{"hidden_size": 320, "d_shared_expert": 192, "balance_bias": true, "init_std_router": 0.00932, "vocab_size": 3616, "norm": "rmsnorm", "init": "uniform", "learning_rate": 0.0036, "schedule": "wsd"}
Below are experts of layer 5 (counted from 0) of a mixture-of-experts language model. Rows are named router (the router's row for the expert) and show model dimensions 160-319. Each number is 128 + 32 x the weight over its row's rms, rounded and kept within 0 to 255. Numbers have three digits each.
Before each expert's rows: a language model's description of what the expert responds to; "comes after" lists some tokens at least twice as common just before its tokens as in all text. This comes from a sample of Wikipedia text that the model never trained on. Tokens count by the router's weight.

# expert 16
Description: Relative and demonstrative words. Function words like that, which, those, same, following, said after verbs or the, introducing clauses or referring back.
comes after: " the", " The", " of the", " in the", "The", " t"
router:126081108120095110146158074119110109120187072136167156147142186148135098144138091165094170189157181117113166099109134124116133125102184126130212121099110133069107085122100104140162124179129115131164114122168159106124199105160148133089172164123101085146098113075119191201156136151118149111195150114112123130108139121089091161162173162121190107116113182111183149143141076136141144138146143097152147074075140115089113112104179092140141097176113105111171139102132089104152114093105143

# expert 19
Description: Section starts and infobox labels. Opening = of new titles after navigation tables, infobox labels like Written by:, - Born:, Personal, - List of, plus early, late, young.
comes after: "\n\n", "\n", " Preceded", " Succeeded", "- Gen", " beg"
router:083121118106130093185133086171111101151071161135157103114119154139122177151124066087148109109163123122103187095126127128145117158147091177098137117120122172188132147134134204108143129131071140103184141127100116129136148114084136134119125177073107060082114120105137106200111168131183098119134124136119161108167134122150108160106146193133126115131178107187139171095095078137117175107130154111151146122079155133119162169120141184138137113129099102141160108113121095139122187168184163

# expert 62
Description: Word d and Romance text. Word-initial d, de, des, dou starting words, often in French or Spanish text, plus digit pieces inside years and numbers like 1962.
comes after: "1", "a", " November ", "é", " (age ", " Miss"
router:156136093127053123101103140151090089112132082131150143187142126114109112079067102175124073161094095116093109132122129139169140114081084122110146090105089117130144172086130111115126142170164126201177160158125098124109142113162118032097078144141161130076124106146130163089109176150077127128137150129213161095091155168161106111186199114115100126122129091102095080131175148097156157133128112174094110176161103122118108141130154130150102110170116100169147166088140112110098108109112123

# expert 47
Description: Hyphens and list dashes. Hyphens joining compounds (left-of-center, state-by-state, Semi-finals) and line-initial dashes in infobox lists, plus "under".
comes after: "\n", "-", " non", " al", " Al", " co"
router:107134123177154124116132145135132078110131130142092158162176160183182155177135169087118134120140146111091078105161093152138155115071068131156109128133129157134156156113131112114072116146123125167179122154135130103070079182153047106158028122117168101136151142034116103114082177136163112139141174158158140207123146163098139125133171097109144151120173105091163155121107179137090105153140065097141157161118127124083118147107110165120158194123109100122153146112133166139133167135159123

# expert 10
Description: Table row breaks. Line breaks and leading pipes that end or start rows in wiki tables and dash lists, e.g. after sports statistics.
comes after: " |", " |  |", ")", " |  |  |", "% |", ") |"
router:133162176141129120106124126160103128069119131162103107105053151095134087078097174165098187091156061136104133185139120122147105128134130152120122152157159158143153110113147153139117109096139054117165070127169118115185168073141179161174089148110116129123130127106156156143103165190090127126165095102132166110119130115128116133126080085119123136175093129122095152122107181153089155087096109142214137122056109083117139172096137068140166100137157145174114116113135099098161131155139149

# expert 11
Description: Ranges and months. En dashes in number or date ranges and scores (April 11–13, 72–87), and month names followed by a day or year.
comes after: "6", " |", "4", "3", "1", " on"
router:122098124114104098103138114072154115117115144116127133150120146091073111099100097127105114108175112194100153097134104125151139168143150144075126176112170132095151145112101129132121058119077160146136160143163087143116086148150140109074093114117162103101163122108102154102144156140103124113168107067144160087101167136112162143133193143119087113120120162169149185114189107182191076123153094151184125160090082121115101090090163082132136069112093162130129158078117087104146177104122081

# expert 18
Description: Mid-word pieces after M. Word-internal pieces, often right after an initial M or m, such as m-ount-ains, m-iss-ile, M-emor-ial; also her and His.
comes after: " M", " m", " and", "M", " | M", "m"
router:203101110150174082197151164159143083157149130111128138135161133107117119103154093170100155117050119163159117138151083136138112115134148072199098079105120140130115134114129095120099120124141122107110092092098108090150061128161099125163159128103053096114079120115161164077091149104107106039148088087118167124131089136143138107047119074117115150192091085120153076102172133078102157159132165120207111167109100183189109084148125152136131104097085173168096132139142095127167188166127126

# expert 5
Description: Country code letters. Capital-letter pieces inside country and organization codes in sports results and tables, like TU-R, HU-N, FI-FA, plus "over", "USA".
comes after: "E", "A", "I", "O", "R", "U"
router:166195103143120114091148129135092094125108153143093132126025158124153105163117186145162081141086139118128177161111062127131150060144000095166177126123141141160142156092074097108112147161127145188113164160116137078172170161133158116113089081129161138129100108076141133116127214171092144184122147141130071113101183101113160119161086162119125051106098153096159119054103142158086104159158142092099108106097091107141112101104104235136160136137100059134160121077127127125065073148121165

# expert 58
Description: Zeros and x suffixes. The digit 0 in table cells and scores, the letter x in annexed or Felix, and endings ial, ual, ible.
comes after: " | ", "; ", "–", ".", " (", "iter"
router:128122131121136110079133112200124092115093126147112093203130121158146081078139099129128142077157129131085136083141134139095130129161127165088177105132131170157137148114089115090162168120183164111154096096126156087131115163143162112114164105106119090091087116102147112123102095060128119163151096138110110155129103134062131095096159120141215124149211120087069123096086138172096126141177192109117146177172109093129180160104114139154098151106130128139080139114145136125159152150109159

# expert 46
Description: Letter m and first names. The piece m inside words like symbols, hemoglobin, km, and common male first names such as John, David, Michael.
comes after: " |", "-", ",", ":", " ar", " and"
router:149120185135106109115135132092066101120158116160166135208142107129092085130141119120129207107134108151088076173138167140109150073130123116109147056146094068153141143118106061110120083146118117132124139087139189120143112187179123105135085101145094197080101130130131161110142163163111151137140170159023108123111109158126102121103136116089166180129087136173110180139144119090163101169090126091123123100164126087158111131138073088148091150098180081148178120088145116102170193143163042

# expert 60
Description: Opening quotation marks. Opening quotation marks before titles or quoted speech, such as "Cool Breeze, "Battle, and the tt in https URLs.
comes after: ".", ":", " O", ").", " (", " \""
router:143169123168129162173131165141145189119155181141129125102133156171207113191127186117111116117170161135094119110078161151166107123177113107110141085128156156070097107205114103093132091150177136129102099107119102113170151172131164146100128155085117088134132146168142148182142134154120124119085145116099120083127162105165104075122161131113145132181151146163118100223119098131130112150169146179117143132108136140123140151102154201143176173090180123180182145103146091080146140161103089

# expert 15
Description: Act/ject/direct stems. Word pieces act, ject, direct and capitalized Act, Open, Sing in words like re-act-ions, manuf-act-urer, in-ject-ions; also dollar signs in LaTeX math.
comes after: " | ", " |", "uf", " sub", "; ", " lim"
router:104049136138140143206148134175175147090165134137082122104124163156157097149163159103083057128162083122119131146112119126093156147120104131171125151127064086151113102127114105127141152149123122105157066153095145138130141167155160183165130100190170142119109142192119086118096144107199121145195153128194157125108092133054122119175104079121082113115073081120091130131143138163137167113149149098215173168080128104100093145115174128143171168135122135098139093103150143101218190128072190